Experts of a small language model.
Experts: 40 experts in each of 18 layers, 8 picks a token, a shared expert of 64 neurons.
Training: 499M tokens, 7612 steps.
Below are experts of layer 14 (counted from 0) of a mixture-of-experts language model. Rows are named router (the router's row for the expert), down (a neuron's output weights, with its number) and show model dimensions 0-127. Each number is 128 + 24 x the weight over its row's rms, rounded and kept within 0 to 255.
Before each expert's rows: "comes before" lists some tokens at least twice as common just after its tokens as in all text. This comes from a sample of Wikipedia text that the model never trained on. Tokens count by the router's weight.

# expert 5
comes before: "|", " |", " 0", "%", " 1", "°"
router [118 105 140 151  94  96 159 124 124 116 120 136 180  97 139  79 124 154  69 129 157 114 127 166 159 161 179 153 117 123 140 145 144 139 142 128 157  81 129 161 105 184 142 116 120 153 117 141  90 144 153 163 115  94 104 122 118 122 148 105 113 133 119 142 140 140 106 141  99 116 110 110 108 133 102 115 105 140 144  95  95 135  98 139 127 105  93 137 129  93  94 129 139 151 132 108 145 101 129  99 104 122  99 114 108 108 160 122 132 112 129 140 133 157  64 103 151 165 126 109 147 131 172 122 156  90  98 162]
down0 [142 161 118 126  93 145 116 120 162 122 150 148 122 156 154  88 107 136 123 125 124 139 128 129 177 108 151 149 134 100 119 130 110 171 116 162 149 125 116 175 105 140  84 119 169  99 165  96 128 131  91 109 122 117 120 149 155 160 111 112 142 125 116 129 151 154  89 123 134 145  89 109 156 113 140  96 153 103 143 132 103 133 140 133 147 113 134 128 126  89 114 167 106 137 157 138 128 167 111 135  85 150 110 167 149 117 135 108 117 154  98 119 116 136  89 156 113  61 133  92  96  93 148  93 141 135 197 110]
down1 [139 112 124 127 161 116 114 114 144 133 119 124 145 144 105 127 112  94 155 174 165 114 158 112 123 175 119  89 155 161 127 117 140 133 117 123 111 132 149  77 154 107 136 108 112 146  74 135 161 111 136 139 146 114 149 138  95 136 125 136  74 100 153 172 122 125 107 121 153 123 163 173 107  91 126 108 127 120  75 136 134 160 159  92  98 166 125  98 148 132 148 129 119 140 100 113 107 109 133 136 103 112 167 104 108 124 122 123 122 129 136 134 120  90 188 176 149 155 171 157 114 133  79 125 166 130 129 103]
down2 [103 143 168 120 159 170 109  94 129  89  86 132 153 120  69  88 135 133 137 125 145 145 122 124 106 160 133 147 128 123 147 155 126 146 122 168 110 136 108 136  96 154 144 149 129 138 110 163 128  89 126 109 108 126 143 104 140 136 149  98 144 122 123 136 175 117 113 175 118 103 112 130 138 177 159 103 175 135  77 125 145 123 129 147 149 136 145 100 111  99 150 159 174  84 103 140  96  95 166 142 128 151 135 130 132 116  96 125 132 150 121 114 117 101 127 152 128 116 111 106 158 178 112 140 162  90 107 175]
down3 [120 109 128 145 103 153 116 131  64  82 116 121  84 104 129 111 156 140 110 130 122 121 125 154  96  96 121 122 123 122 112 123 147 126 139 123 133 113 121 155  71 108 132 106 141 124 117 127 151 151 131  92 129  84 174 119 115 129 144 125 138 113 153 179 169  71 146 130 111 151 123  98 107  93 160 144 171 119  84 134 121 161 140 121 153 103 151 161 156 145  87 119 158 132 122 138 160  78 151 119 164 131 136 139 118 131 128 168 124 122 120 147 117 104 117 147 178 123 123 105 142  95 103 173 184 117 142 138]
down4 [114 163 140 106  65 143 132 134 163 150 141 135 126 176 132 104 109  88 153 145  89 194 127 128 148 113 131 123 139 136 119 142 102 132 131 124 134 116 140 165 119  73 133 142 150  94 120 123 132 135  86 132 128 129 176 135 127 150 108 158 123 153 132 125  85 146 108 103 128 150 146 119 133 137 118 103 130 123  98  85 112 122  97 116 104 165 106 101 125  99 107 130 136 142 122 148 172 143  98 144 124 116  93 130 111 124 131 129 144  91 142 154 106 124  94 151 123  73 127 133  87  39 141 132 164 132 145 136]
down5 [137 172 144 118  99  91 111 158 122 150 162 109 147 118 138 102 141 106 109 130 180  82 126 111 117 104 118 127 187 127 112 131 122 158 130 116 175 151 160 108 137 117  86 128 121 125 186 111 169 132 105 139 115 127 125 139 142 137 108 114 110 146  79 140  94 123 127 133 142 135 130 111 120 167 148  98 131 139 142 133 102  75 157 100 137 127 108 104 179 138 139  79  94 156 114 127 166 128 190 106 159 125 104 123 129 163 145 137 121 130 131 150 152 112 139 120  74 115 147 106 167 121 147 124 135 161 139 140]
down6 [117 149 102  96 135 173 164 104 112 117 119 158 122  96 136 150 142 118 112  86 120 116 110 128 153 120 111 128 125  87 107 126 139  92 113 154 138 126 148 136 111 148 125 112 182 119 141 154 101 126 159 117 131 152 115 183 146 155 123  97 108 119  72 159 178 115 156 128 132  82  98  92 140 139 127 107 119 132 133 145 136 125 120 115 170 141 160 122 143  96 100 109 179 171  96 144 140 131 101 113 149 115 174 162 150 143 150 111 158 103 129 147 148 106 123 161 147 118 111 139 134  94 121  94 134 148 149  66]
down7 [126 111 145 138 109 156 128 111 149  88 134 157 110 158  83 170 132 144 105 117 125 145  88 129 163 154 116 108 151 156 123  94 136 149  95  92 137 105 139 148 106 110 162  94 104 136  85 123 129 132 125 133 133 157 187 110 115 155 136 132 162 138 148 139 143 120 101 148 123 150  88 115  79 106 110 140 111  91 108 137 107 125 137 105  73 115 102 160  94 154 143 177  89 133  93 138 121 115 100 112 121  94 114 148 180 120 129 148  99  80 120 146 110 144 133 142 136 140 137 145  79  85 136 137 122 124 119 152]
down8 [ 84 150 129 160 142 140 136 120 128 147 105 101  99 169 103 115  79 137 103 128 133  83 138  94 110 130 141 127 109 169 131 163 168 134 133 101  97 135 147 156 169 172 121 145 119 165 136  78 122 155 113 192 146 118 173 141 131 128 127  97 138 130 114 167 108 132 140 157 158 132 159 150 101 123 137 133 154 107 142 169 103 121 101  72 143 120 111 136 111  93 143 122 154 123 139 134 161 117  92 123  65 134 105 144 137 101  82 139 123 150 114 127 139 141  90 145 131 150 119 131 124 160 120 136 146 117 110 156]
down9 [103 109 110 131 139  71 156 119 112 107 128 113 151 121 141 122 113  87 118 113 116 144 166 112 133 142 124 104 128 119 146 148 121 106 161 112 170 181 132 120 175 141  99 170 159 160 143 117 153 128 142 124 125 140  92 160 123 135 111 170  91 124 162 146 151  92 145 124 128 156 114 118 116 103 102 136 116 168 125 129  84 137 115 174  80 136 163 100  89 133 133 140 172 165 129 136 116 128 116  78 127 143 118 139 140 121 161  68 128 137 111 137 135  98  94 139 166 151 123 146 121 113 120 134 121 163 177 160]
down10 [130  86 117 108 149 153 106 136  82 128 132 154  92 140 108 163 103 122 163 102  99 148 158 128 132  91 104 110 117 139  94 119 128 137 120 132 141 123 116 148 147  94 123 107 108 112 134 152 117  84 121 155 133 128 118 122 122  91 163 132  77 126  95 134 131 124 128  78 154 146 143  78  99 153 130 128 128 176 126 146 105  94 125  99  96  92  96 114 150 125 155 153 156 149 169 153 129 106 121 127 134 118 123 155 129 125 111 134 128 128 103 125  75 112 121 160 155 125  79 167 122  87  53  97 150 135 114 125]
down11 [100  69 154 137 115 138 118 114 115 137  81 127 107 147 122 123 108 121 180  77 130 122 109 156 117  96  91 131 130 150 135 104 132 151  83 186  78 166 101 144 128 126 101 116  96 117 131 175 110 112  88 162 106 107 134 111 105 105 128 152  68 125 131 155 148 143 138 134 159 114 145 146 153 116 124 146 130 126 122 125 108 103 128 100 150  99  90 123 175 142 139 165 112 153  98 138  77 147  76 149 126 141 136 161 133  88 122 106 122  99 158 154 122 128 119 146 109 115 119 152 140 128 128 115 118 143 117 118]
down12 [135 157 128 130 105 125 148 155 137 131 135 134 117 129 129 146 123 109 131 110  93 140  98 168 131 126 131  70 149 101 128 144 149 165 154  84 176 123 126 111  93  97 123 109 128  94 188 157 159  86 113 106 159 106 129 122 122 146  63 128 100 121  86 137 134 140 119 160 102 150 192 140 110 125 121 125 133 101 131 129 143  93 132 100 168 120 125 100 122 119 133 129  81 110 188 162  88 126 150 124 176 127  81 141 145 136 132 127 109 146 149 107 119 130 108 112 111  93 151 133 126  96 141 117 103 136 118 139]
down13 [105 124 107 135 134  99 146 114 157 120 107 122 100 113 107 154 113 115 126 103 150 134 128 135  88 172 137 110 140 136 116 117 130 127 106 101 115 148 137 136 156 150 131 157 115 128 119 136 134 143 116 105 121  80 119 139 131  98 113  80 126 132 169 135 137 119 158 121 170 123 166 117 136 166 141 100 105 168 133 103 118 126 119 115 120  97  91 164 144 158 156 159  79  96 112 156 142 124 130 130 146 125 177 154 106  74  47 159 157 112 109 132  97 152 165  77 126 125 117 167 172 148  97 139 155 125 120 131]
down14 [161 109 133 162 140 153 118 134 121 138  97 152 158 125 124 110  99 129 133 133 166  96 100 109 143 118 118 154 114 130 190 155 143 175 146  87  91 181 151 101 181 110  93 139  78 118 121 161 128 154 149 143 107 175 102 111 109 110 103 162 133 137 163  71 128 140 131 124 118 125 114 127 131 154 140 147 104 137 161 169 161 124 159 120 125 113 140 127 133 128 114 136 164 120 158 159  91 149 123 138 178 180 145 153 144 127 141 105 123 146 149 112 121 149 144 164 143 152 133 152  99 128 156 127 151 132 121 118]
down15 [104 175 162  80  91 154 155  97 144 103  97 131 137 142 133 120 101 136 159  97 106 156 153 119 104 135 191 140 114 111 154 135 121 151 112 188 119 120 102 185  91 112 119 108 108 125 126 124  97 102 156 125 123 124 154 102 148 111  88 133 171 114 115 146 109 118 154 122 113 106 147  98 138 142 124 153  97 104 127 169 117 118  88 161 143 143 139 193 157 141 125 149 112 158  95 111 128 117 118 170 152 113 140 130 117  99 127 130  90 118 156 105 125 120  98 137 122 159 134 153 130 100 135 136 108 125  91 135]
down16 [139 122 107 126 172  82 151  94 149  92 136  94 147 147 151  63 116 122 127 114  79 133 149 127 128 130  86 112  98 128 141 150 118 153 147 137 126 151  96 107 120 151 137 161 118 164 118 108 149 148 161 110 132 125 103 142 119  92 131 172 118 193 106 122 102  99 122 181 141 127 124 123 134 117 142  98  96 118 139 122  97 151 135 178 169 175 113 114 127 137 137 122 106 133  89 127 114 158 127 135 145  99 140 118 152 108 149 121 103 166 175 112 127 122 103 131 107 138 155 135  97 119 137 154 168 166  99 125]

# expert 8
comes before: ":", " |", ";", ")", " by", " ("
router [151 125 144 129  91 137 108  90 111 114 106 121 142 110  67 145 182 131 132 166 154 129 119 140 142 126 129 170 114 147 159 132 146 164 178 163 145 162 132 175 141 162  84 134 149 124 115 109  92 156 126 158 155 117 142 132 135 122 160 124 165 160 110  97 124 129 140 103  95 130 133 129 109 150 105  92 110 174 134 174 144 143 137 115 119 119 156 169 133 153 133 129 146 137 128  84 113 118 123 111 100 161 101  89 167 123 132 103 132 156 114  96 136  98 116  95 128 136 161 132  88 127 141 112 145 157  90 104]
down0 [125  95 137 117 101 203 130 119 137 115 112 142  79 160 128  98  97 133 101 152 121 139 150  88 166 131 126 126 132 117 106  71 138  93 104 116  96 115 131 140 119 123 124 116 120 134 132 112 117 135 102 127 132 170 154 125 131 143 152 105  75 150 103 141 154 131 124 135 163 105 131 136 126 180 117 130 134 102 126 140 142 108 125 144 145 128 120 112 161 138 140 110 158 184 134 172 132 140 148  86 118 127 115 119 153  78 127 137 114 118 130 120  97 107 168 153 152  88 180 168  94 107 142 180  96 140 146 147]
down1 [129 153  84 122  90 129 154 101 138 152  93 187 133 141 127 130 103 116 135 126  96 105 144 140 141 137 136 125 141 148 115  98 153 140  83 127 112 147  99 172 155 116 119  85 118  85 114 134 118  83 143 124 140 158 113 148 113 110 153 151 132 171 128 144 122 127 115 118 119 106  92 107 123 105 159  94 129 145 144 112 139 127 125 184 124 123 115 128 145 129 120 120  93 148 107 123 110 141 106 106 118 101 116 149  93 101  91 164 120 131 161 153 117 147  97 183 126 122  79 140 158 101 198 174 146 112  91 123]
down2 [168 126 134 107 144 166 108 142 136 139 144 118 136 107 160 103 106  87 111 141 133 131 165 132 123 120 133 117 158 110 124 127 134 169  59  73 153 106 117  96 123 116 111 142 129 128 143 160  77 129 154 107  68 132 134 128 128  84  83  86 131 114 137 133 126 141 112 109 185 111 157 119 118 141 128 147  89 128 110 177 140 124 127 128 136 129 110 111 163 110 145 132 102 141 156 195 101 139 109 153 111  84 114 130 141 107 137 141 129 120 112 141 119 153 147 150 129  97  99 149 109  82 123 130 123 140 145 183]
down3 [147 136  96 132  94 138  90 149 123 127 137 117 151 108 114 158 126 147 143 117 143 161 131 151 174 117 122 148 164  86 124 109 118 117 157 138  63  82 120 160 124 142 171 125 123 106 118 127 121 117  93 127 160 105  93 133  98 125 144 108 116 161  73 154 128 159 155 147 154  98 110 121 104 154 103 136  91 105 127 145 148 117 142 136 164 146 171 132  73 133 143 128 158 106 124  89  94 117 119 146 143 127 111 103 111  83 161 128 101 159 187 114 128 129 124 145  82 123 131 113 123 150 120 163 120 166 134 121]
down4 [149 145 126 114 135 144 126  96 100 156 164 155 120  90 105  86 104 148 168  97 119 102 177  93 153  86  81 115 121 139  95 115 131 125  99 147 158 114 171 121 113 118 131 105 159 132 154 138 142 134 126 112 144 130 119 139 159 107 125 148 144 128 131 166 153 101  88 139 146 163 121 112 130 105 103 163 137 124 127 116 158 101 128 155 103 127 171 148 115 143 111 131 122 146 112 116  91 169 144 144  99  98 123 134 124 116 167  79  93 126 129 107 144 109 116 130  79  75 149 136 119 107 130 193 111 150 163 127]
down5 [118 143 110 136 149 144  97 112 127 132 154 124  88 160  91 127 109 172 122 110 105 163 128 122 136 130 121 137 127 167 147 191 159 136 137 106 143 134 119 101 136 162  86 142 142 150 174 146 156  78 117 135 136 133 150 148 104 131 115 120 141 139 142 139 137  76 149 132 100 148 162 141 185  87 127 132  92 142 119 129 161 163 100 180 123 150  68 130 128 128 134 154 118 117 143 166  94 137 118 162 148 142 144 174 137 145 148 111 128 135 138 152 127  91  89 106 115 131 127 182 140 129 162 145 146 115 132 113]
down6 [117 121 124 148 128 141 145 151 127 109 161  99 106  99 146 147 123 134 131 160 139  91 121 128  61 122 111 138  88 150 109 182 119 135 129  90 116 129 123 129 109 121 156 132 104 103 138 197 151 149 123  85 126 125 101 133 104 153 101 109 139 107 138 151 151 146 145  98 127 159  76 115 133  90 140 138 157 106 156 105 113 107 126 118 137  84 148  82 120 126 120  81 134 145 138 133 131 102 153  73 141 133 139  98 127 159 145 144 119  74 103 128 170 162 163 104  99 122 136  85 128 107 128 122 107 115 159 150]
down7 [115 111 131 125 178 120 165 168 142 127 131 109 105  94 155  80 101  86 100 113 133 110 157 159 147 160 117 125 120 153 112 165 121 115 134 149 111 157  88 109 100 124 127 172 149 130 148  93 176 124 145 132 141 177 110 143 154 112 108 152 163 133 110 142 123 135 149 185 107  97 103 136 135 165 117 141 167 141 159 119 118 133 124 132 148 140 122 111  94 118 100 100 127  70 124 112 169 121 135 103 107 141 157 158 114 181 120 103 100 130 134 128 128 112 121 101 115 124 160 140 135 124  70  96 108 126 145 126]
down8 [110 106 106 150 204 141 105 131 109 149 139 128 125  85 140 115 139 131 136 116  94 124 146 150 107 139 153  79 132 114 124  99  71 107 108 119 120 132 105 123 153 133 127 135  99 140  96 139 175 102  97 143 108 112 117  69 175 186 155  93 122 106 121 117 124 142 166 110 153 150 113 153 142 174 117 116 145 131 143 164 134 135 121 140 136 154 120 141 102 139 102 153 123 115 128 137 180 121 136 124 153 111 185 100 142 124 134 117 149 156 151  96 132 145 117 116 115 152 142 167 144  97  70 109 131 112 119 138]
down9 [127 147 121 168 133 128  97 111 105 109 134 128 140 124  98 131 146 120  67 129 120  76 122 133 133 143 123 112 149 113 116 136 143 110 126 132 135  84 136  56 157 141 115 148  75 136 144 105 108 124 125 152 172 143  95 121 176 165 182 127 110 116 130 150 145 107 120 125 114 100 102 127 113 107 170 138 140 145  52  98 138  99 144 169 121 135 109 103 110 146 127 121 144 103 129 156 114 108 106  93 147  70 148 106 104  90 121 154 113 128 101 162 135 126 131 127 108 144 110 125 149 142 142 139 136  95  97 157]
down10 [130 141 145 102 147 124 129 136 168 106 137 140 173 158 148 123 131 136 126 102  95 164 120 108 136 205 153 113 162  96 141 155  94 109 123  66 124 101 156 131 122 100 148 122 127 142 125 135  97 106 120  84 162 132 113 169  97  94 129 136 163 150 112 195 118 178 158 142 109 114 112 151 151 129 140 112 138 160 138 158 110 176 109 118 144 101  98 127 142  99 110 133 113 106 143 165 122 150 111 111  87 132 120 126 149 124  78 121 121 138  96 104 153 142 105 135 120 160 127 133 127 133 117 140 116  92 120 159]
down11 [166 166 146 133 116 120  81  92 151 111 126  94 162 109  99 120 127 104  99 101 136 136 102 125  93 123 112 139  85 165 155 150 154 122 139 135 133 169 135 133 149 141 115 164  74 158 123 126 150 132 160 147 138 119 143 167 144 100 155 137  89 105 131 136 117 108 127 130 145 138 126 144 117 142 158 157 158 165 114 136  96 150 126 112 134 162 119 156  93 147 139 164 140 165 117 175 146 101 170 158 117  96 124 164 124 128 129 153  86  89 139 121 150  97 128 117  99 186 146 162  95 135 143 107 144 123 138 158]
down12 [139 163 102 136 148 126 140 105 144 167 142 150 165 137 158 158 152 150 143 143 133 125 154 117 134 104 128 147 137 161 123 160 120  92 106 100 134 128  65 158 153 175 125 121  83 180 165 138 143 158 112 114 141 149 155 135 128 149 130 136 151 118  78 137  92 131 154 126 104  82 147 155 137 126 127 130  90 109 136 110 109 171 130 153 139 113 156 152 115 129 134 139 139 134 131 104 146 152 112 168 148 164 166 152 108 118 145 180 104  97 114 149  96 146 160 131 125  97 144 115 146 126 117 178 132 185 129 149]
down13 [112  82 112 116  90 128 117  83 129 155 125 104 148 114 162 178 115 131 136 142 159 130  82 117 110 112  93 143 122 117 135  83  98 160 132  78 162 108 138 121  97 147 120 125 164 160  77 154 110 125 138 187 134 140  96 115 165 167 153 144 144 108 111 128 122 150 114 112 133 182 113 184  98 114 137 148  97 128 161 117  71 137 136 136 106 127 137 139 159 160 115 132  94 136  93 133 118 113 157 160 151 124 114 142 116 140 145 158 144  98 157 128 152 140 141 126 141 108 154 131 134 160 134 136 130 141 150 155]
down14 [144 111 126 163 138 116 135 135 178 118 139 128 132 179 125 124 158 105 125 152 130 131 141 103 145 167 124 137 114 169 154 132  98 119 133 157 120 115 135 149  99 115 124 114 104 120 157 136 127 163 109 133 159 107 107 163 141 106 139 131 115 111 160 132 158 136 128 157 117 145 137 137 139 154 103 157 131 122 146  99  94 125 102 119 144 121 165 108 133 115 126 110 177 106 115 144  49 144 136  88 128 140  80 115 145  63 144 105 190 137  96 137 160 110 122 124 118  99 115  95 110 180 135  79 168 148 127 161]
down15 [174 124 150  85 150 114  79  79 120  93 119 144 115  80 144 157 135 129 112 105 153 108 129 153 140  94 119 128 105 145 166 171 136 128 148 116 176 120 161 103 110 127 141 125 128  96 101 105 108 148  88 147 120 139 117  88 122  98 159 112 105  90 141 135 102 110 109 123 128 131  96 120 121 162 110 107 157 118 104  93 141 116 151  89 121 114 109 138 105 103 124 155 101 153 160 131 133 124 148 119  69 161 142 135 118 155 121 164 164 124 143  95 126 166 126 170 124 122 122  97 171 167  96 135 144 117 144 144]
down16 [ 81  90 103 131 126 104 141 101 154 138 156 106 123  94 191 126 144 188 172 128 135 118 146 134 116 111 136 113 128  97 145 111  83 145 152 113 151 101 147 126 103 108 136 128  97 100 172 110 123 151 118 112 105 110 105 117 129 124 153  94 130 107 141 169 145 129 123 124 166 134 123 124 127 108  74  97 119 124 168  97  76 135 133 110 124 156 126 140 136 116 121 149 108 110 159 127 126 132 131 158 147 140 126  82 199 120  89  98 154 111 120 169 125 113 131 125 148 134  94 101 171 121 120 119 102 129 146  89]

# expert 4
comes before: " |", "ct", "p", ";", "c", "st"
router [123 168 112 157 153 114 148 109 134 100 153 173 157 151 105 143 123 118 121 131 146 136 144 156 135  89 112 145 118 133 136 126 145 124 162 135 142 158 162 106  92 123 134 138 182 159 140 130 153  87 136 152 116 116  92 127 172 146  83 146  84 106 142 116 140 139 150 117 178 135 137 143 136 145 126 118 111  71 134 108  95 121 136 156 120 121 101 159 112 125 102  82  93 101 104 170  92 107 152 131  61 123 132 147  69 138 118 153  86 120 122 115 130 102 116 125 117 105 139 122 135 139 152 100 130 139  82 138]
down0 [166 122 140  89 145  73  75 106 127 119 159 161 175  95 119  83 153 131  95 149 117 156 155 121 128 152 112 116 157  96 130 120 107  96 153 133 131 116 112 121  90 142 102  94 156 110 139  64 113 163 121 124 133 118 130 122 157 133 145 134 103 163 142 100 112 142 112  80 148 121  71  93 112 139 137 172  87 129 123 126 165 129  89 148 106 122 146 109 132 132 117 178 138 149 125 166 121 148 151 164 105 104 135 118 116 120 136 108 125 125 143 138 158 146 113 134 139 105 147 119 132 111 143 106 165 112 156 156]
down1 [147 104 146 128 146 106 113 157 121 114 114 131  96 149 133  98 128 112 193 165 112  87 131 131  91 180 169 158 125 110 120 163 138 156 142 105 128 144 134 124 111 103 146 151 136  80 156 119 130 159 145 140  96 124  79 167 121 132 110 102 104  92 149 131 137 109  88 139  84 132 133 173 125  97 118 127 160 165 119 145 115 156 117 128 119  94 133 147 103 124 136 115 153 156 120 138  90 144 105  85 125 123  70 128 157 146 153 123 124 125 168 150 125 119 152 144 124 124  74 105 110 108 128  80 153 144 134 140]
down2 [159 147 124 127 166 119 124 135 132 158 129  98 146 108 122 116 126 115 151 111 163  97 103 132 151 117 136 139 129 145 115 142 142 131 108 116 125 129 159 125 182 129 180 141 108 124 119 157 112 148 104 170  84 144  43 138 126 131 122 157 146 141 108 142 115 120 157 163 109 155 127 154 105  40 146 100 139  91 119 100 128 131 146 149 138 130 125 164 104 122 173 141 100 136 116 142 125 161 111 104 100 143 124 122 127 136 108 103 201 119 114 120 147 114 147 113  93 110  98 109  92 120 134  97 118 139 101 106]
down3 [126 121 106 127 164 124 118 101 108 109 109 148 107 109 119 105 126 159 158 151 155 120 111 135 123 176 163  94 128 152 158 137 161 128 106 122 101  91 111 142 126 107 130  92 132 117 107 120 141 134 111 122 121 178 122 150 137 136 132 129 124 145 118 118  94 111 161 150 122 138 172 106 134 102 115  72 144 127 119 121  64 139 119 105 108 127 134 163 123 100 138 161 107 121 137  97 147  86 114 144 118 151 116 101 112 147 139 187 118 130 147 100 182 128 127 183 128 152 117 142 115 108 124 130 147  75 147  44]
down4 [ 79 128 127 103 184 153 119 118 126 123 123 138 152 114 115  94 120  61  55 125 122 115 163 149 118 113 164 104 149 139 176  98 136 121  99 158 110  72 110  93 134 112 134 131 138 143 129 119 119 142 159 135 114  99 150 132 136 107 126 133 150 136 108 124 150 129 136  93  95 123 102  95 144 102 128  75 152 171 104 112 168 101 103 126 120  81 129 120 135  95 100 131 116 103 124 126 132 121 158 147 140 161  78 133 135 117  98  99 156 152 139 127 141 136 136 149 158 142 122 152 144 135 154 157 158 152 142 156]
down5 [151 130 117 116 153 150 131 127 120  63 127  66 115 167 163  98 126 113 162  84 128 116 125 163 101 111 150 158 139  86 108 136 109 140 142 126 140 127 130 149 125 122 122 133 129 106  85 130 161 129  90 156 127 101 130 165 115 118 108 177 163 105 121 132 137 106 173 119 113 160 114 114 118 155 120 111 154 149 151 117 121 124 126 126 125 126 124 119 184 108 114  97 113 124 168 182 142 199 132 114 123 162 129  80 146 111 107 146 122  95 175 140 134 148 142 133 145 112 150 143 130 111 166 143 129 115 170 118]
down6 [110 169 129 142  92 124 137 138  74 151 136  89 146 185 102 141 123 136 155 130 146 141 123 123 152 138 127 133 101 107 157 125 142  88 142 134 124 134 118 127 174  99 109 114 171 157 141 114 132 140  83 159 122 151 156 135 116 165 104 109  83 126 139 121 130 221 129 134  88 124 139 108 105 109 150 152 137 139 118 117 155 152 149 127 143 127 127 121 134  83 126 114 124 150  92 113  88 128 109 152 104 161 126 160 160 128  87 143 134  80 119 141  99 143 123 161 136 122 143 136  79 146 167 143 133 150 109 140]
down7 [124 124 121 115 101 131 161 181 141 135 126  98 132 120 131 124 151  94 142 124 180 116 116 125 169 174 154  91 159 132 115 104 137 110 130 130 156  92 104 150 111 116 109 114 142 152 150 132 106 109  95 118 137 144 180  86 111 118  73 128  92 141 135 113  95 141  67 127  80 111 136 110 188 165 141 137 120 126  88 158 118 139 145 153 140 111 116 131 130 126 101 121 126 108 108 121 135 156 122 114 110  87 121 133 108 131 114 144 157 165 143 116 125 172 182 127 123 132 147 119 140 132  91 115  76  92 144 141]
down8 [120 127  90 122 136 152 130 146 106 122 123 143 114  84 128 158 147 144  80 146 114 149 113  83 111 150  84 156 160 149 168 164 120 138 116 143  80 157 123 108 137 172 149 128 123 150 159 115 126 101 110 142 132 145 160 160 163 118 142 136 137 126  93 171 129 128  97 123 124 100  77 117 126 104 114 115 108 154  99 144 149 125  91 132  97  75  93 123 108 182 144 171 120 138 114 135 142 137 109 164 126 115 144 107 151 115 156 130 138 104  89 152 164 142 157 130 162  91 139  92 162 140 118 108 142 160 137 114]
down9 [ 83 168 100 101  88 134 122  93 129 168 141 170 111 159 116 123  90 130 168 147 134 129  87 127 165  98 141 125 160 123  91 106 148 158  77 152 128 113 142 134 143  83 124 163 112 107 111 131 124 167 104 131 160 102 123 157 128 144 125 133 121 110 102 158 100 106 111 168 110 134 151 148 111 120 132 144 104 120 116 182 106  88 191 152 153  96 114 101 143 159 105 115 130 130 146 158 105 127 145 134 110 128 124 126 129 133 141 132 145 164 108 117 101 163 104  93 122 134 132 107 133 109 166 121  91  95 154 134]
down10 [ 88 151 147 122 112 125 138 122 124 123 105  88 115 120 122 101 158 166 126 114 101 137 133 104 159 123  69 137 124 145  73  98 138 104 133 120 128 120  92 115 107 136 126 119 199 132 153 108 140  83 118  76 141 141 109 145 168 145 123 137 100 164 157 125  91  81 148 152 112 143 121 141 121  90 119 174 106 154 123 143 200 212 146 133 121 119  92 126 116 129 136 144 127 152 143 141  98 111 106 114 114 111 116 137 139 119 113 140 131 140 140 108 117 113  92 112 124 116 130 115 104 116 104  92 127 149 145 125]
down11 [127 130 179 135 158 126 157 108 144 152 155 110 137 105 149 103 134 107 125 141 100 134 158 148 174 150 100  94 129 142 113 147  85 103  97 131 104 158 115 125 142 128 134 108 146 161 133 123 145  98 131 175 126 102 119 106 135 152 142 169 138  99 134  94 162 136 132 150 116 108 133 118 131 136 182 178  97 151 138 107 170 129 141 140 118 183 174 111 122 136 118 116 120 105 148  99 149 115 138 146 123 108 127 145 103 102 140 114 115  91 124 145 112  86 187 138  80 131  91 159 123 180 158 137 148 141  95 135]
down12 [161 139 111 106 148 130 113 114 141 137 103  98 121  83  83 111 148 117 157 123 125 140  91  96 113 164 122 121 133 137 152 147 118 106 106  97 101 125 127 102 137 132 139 126 145 140 166 118  64 137 148 118 142 147 123 114 142 105 134 115 103 144 148 134 112 144 143 118 123 139  85 134 160  70 146 165  95 144  80 145  82 125 130 172 172 161 127 147 123  92  92 156 142 185 177 124 112 123 154 159 113 120 125 141 136  97 118  95  89 145 116  94 146 134 130 119 125 100  75 131 150 105 124 132 115  98 147  94]
down13 [133 105 133 112 129 141 107 140 101 108 113 163 114 178 172 133 107 119 144 116 141 139 124  83 130 153 107 127 134 133 139 150 143  81 118 153 148 142 124 132 133  93  97 140 117 107 116 161 131 143 138 145 148 139 116 110 139 182 149 146 138 143  83  80 170 153 151 106 126 182 147  96 107 121 137 110 145 107 142 123 109 135  66 139 119 134 111 164 163 130  89 144 155 191 144 139 148 144 122 118 170 157 152 123 114 126  90 123 115 103  83 153 161 146  95 130 155 134 111 102 121 153 152  92 150 143 165 151]
down14 [167 138 144 114 179  89 134 135 109 133 135 108 151 123 132 111 146 133 128 131 146 132 126 105  91 146 127 103 101  93 102 120 158 115 117 107  71 121 139 108  92 141 159 108 151  92  97 138 154 173 105  93 153 132 119 111 157 170 149 121 160 130 102 127  97 155 146 124 111 121 188 114 109 133 130 136 114 128 129  82 157 141 138 135 137 128 117 135  84 132 155 132  88 147 115 138  72 136 158 124 104 132 113 114 137 151 131 128 149  90  99 127 110 149 128 161 136 116  80  70 134 180 127 161  88 147 100 122]
down15 [117 107  98 124 123 136 123 124 113 109 143 138 161 103  99 173 120  81  79 123 181 119 147 117 120 131 136  88 111 145 107 145  99 148 136 117 156 175 124 173 166 165 147 154 109 119 124 105  86 168 143 129 117 131 110 105 125 159 131 114 125 153 145  99 128 139 146 106 134 108 142 111 141 133 153 161 121 135 127 170 120 120 149 116 110 123 146 129 152 112 117 121  68 152  95 137 180 116 142 140 130 148 110  89  73 120  86 141 136 180 135 100 123 138 110 107 145 168  79 131 146 132 134 163 121 115  82 136]
down16 [127 111 167  99 101 150 114 102 120 119 135 170 155 140 127 128 108 107 143 114 140 142 157 112 121 144 154 142 100 117 130 143 121 116 105 138 109  88 116 126 157 156 116 122  92  95  99 132 129 109 140 114 149 137 151 147  70 103 144 161 155 154 119 167 138 156 128  79 103 116 130 139 120 130  81 138 144 156 145 171 121 111 124 150 167 139 141 142 126 180 128 124 149 182  71 128 139 140 114  99 164 117 176  68 119 174 119 116 149 138 138 129 142 108  96 129 134 151 170 130  83 103 136 117  91 115 137 153]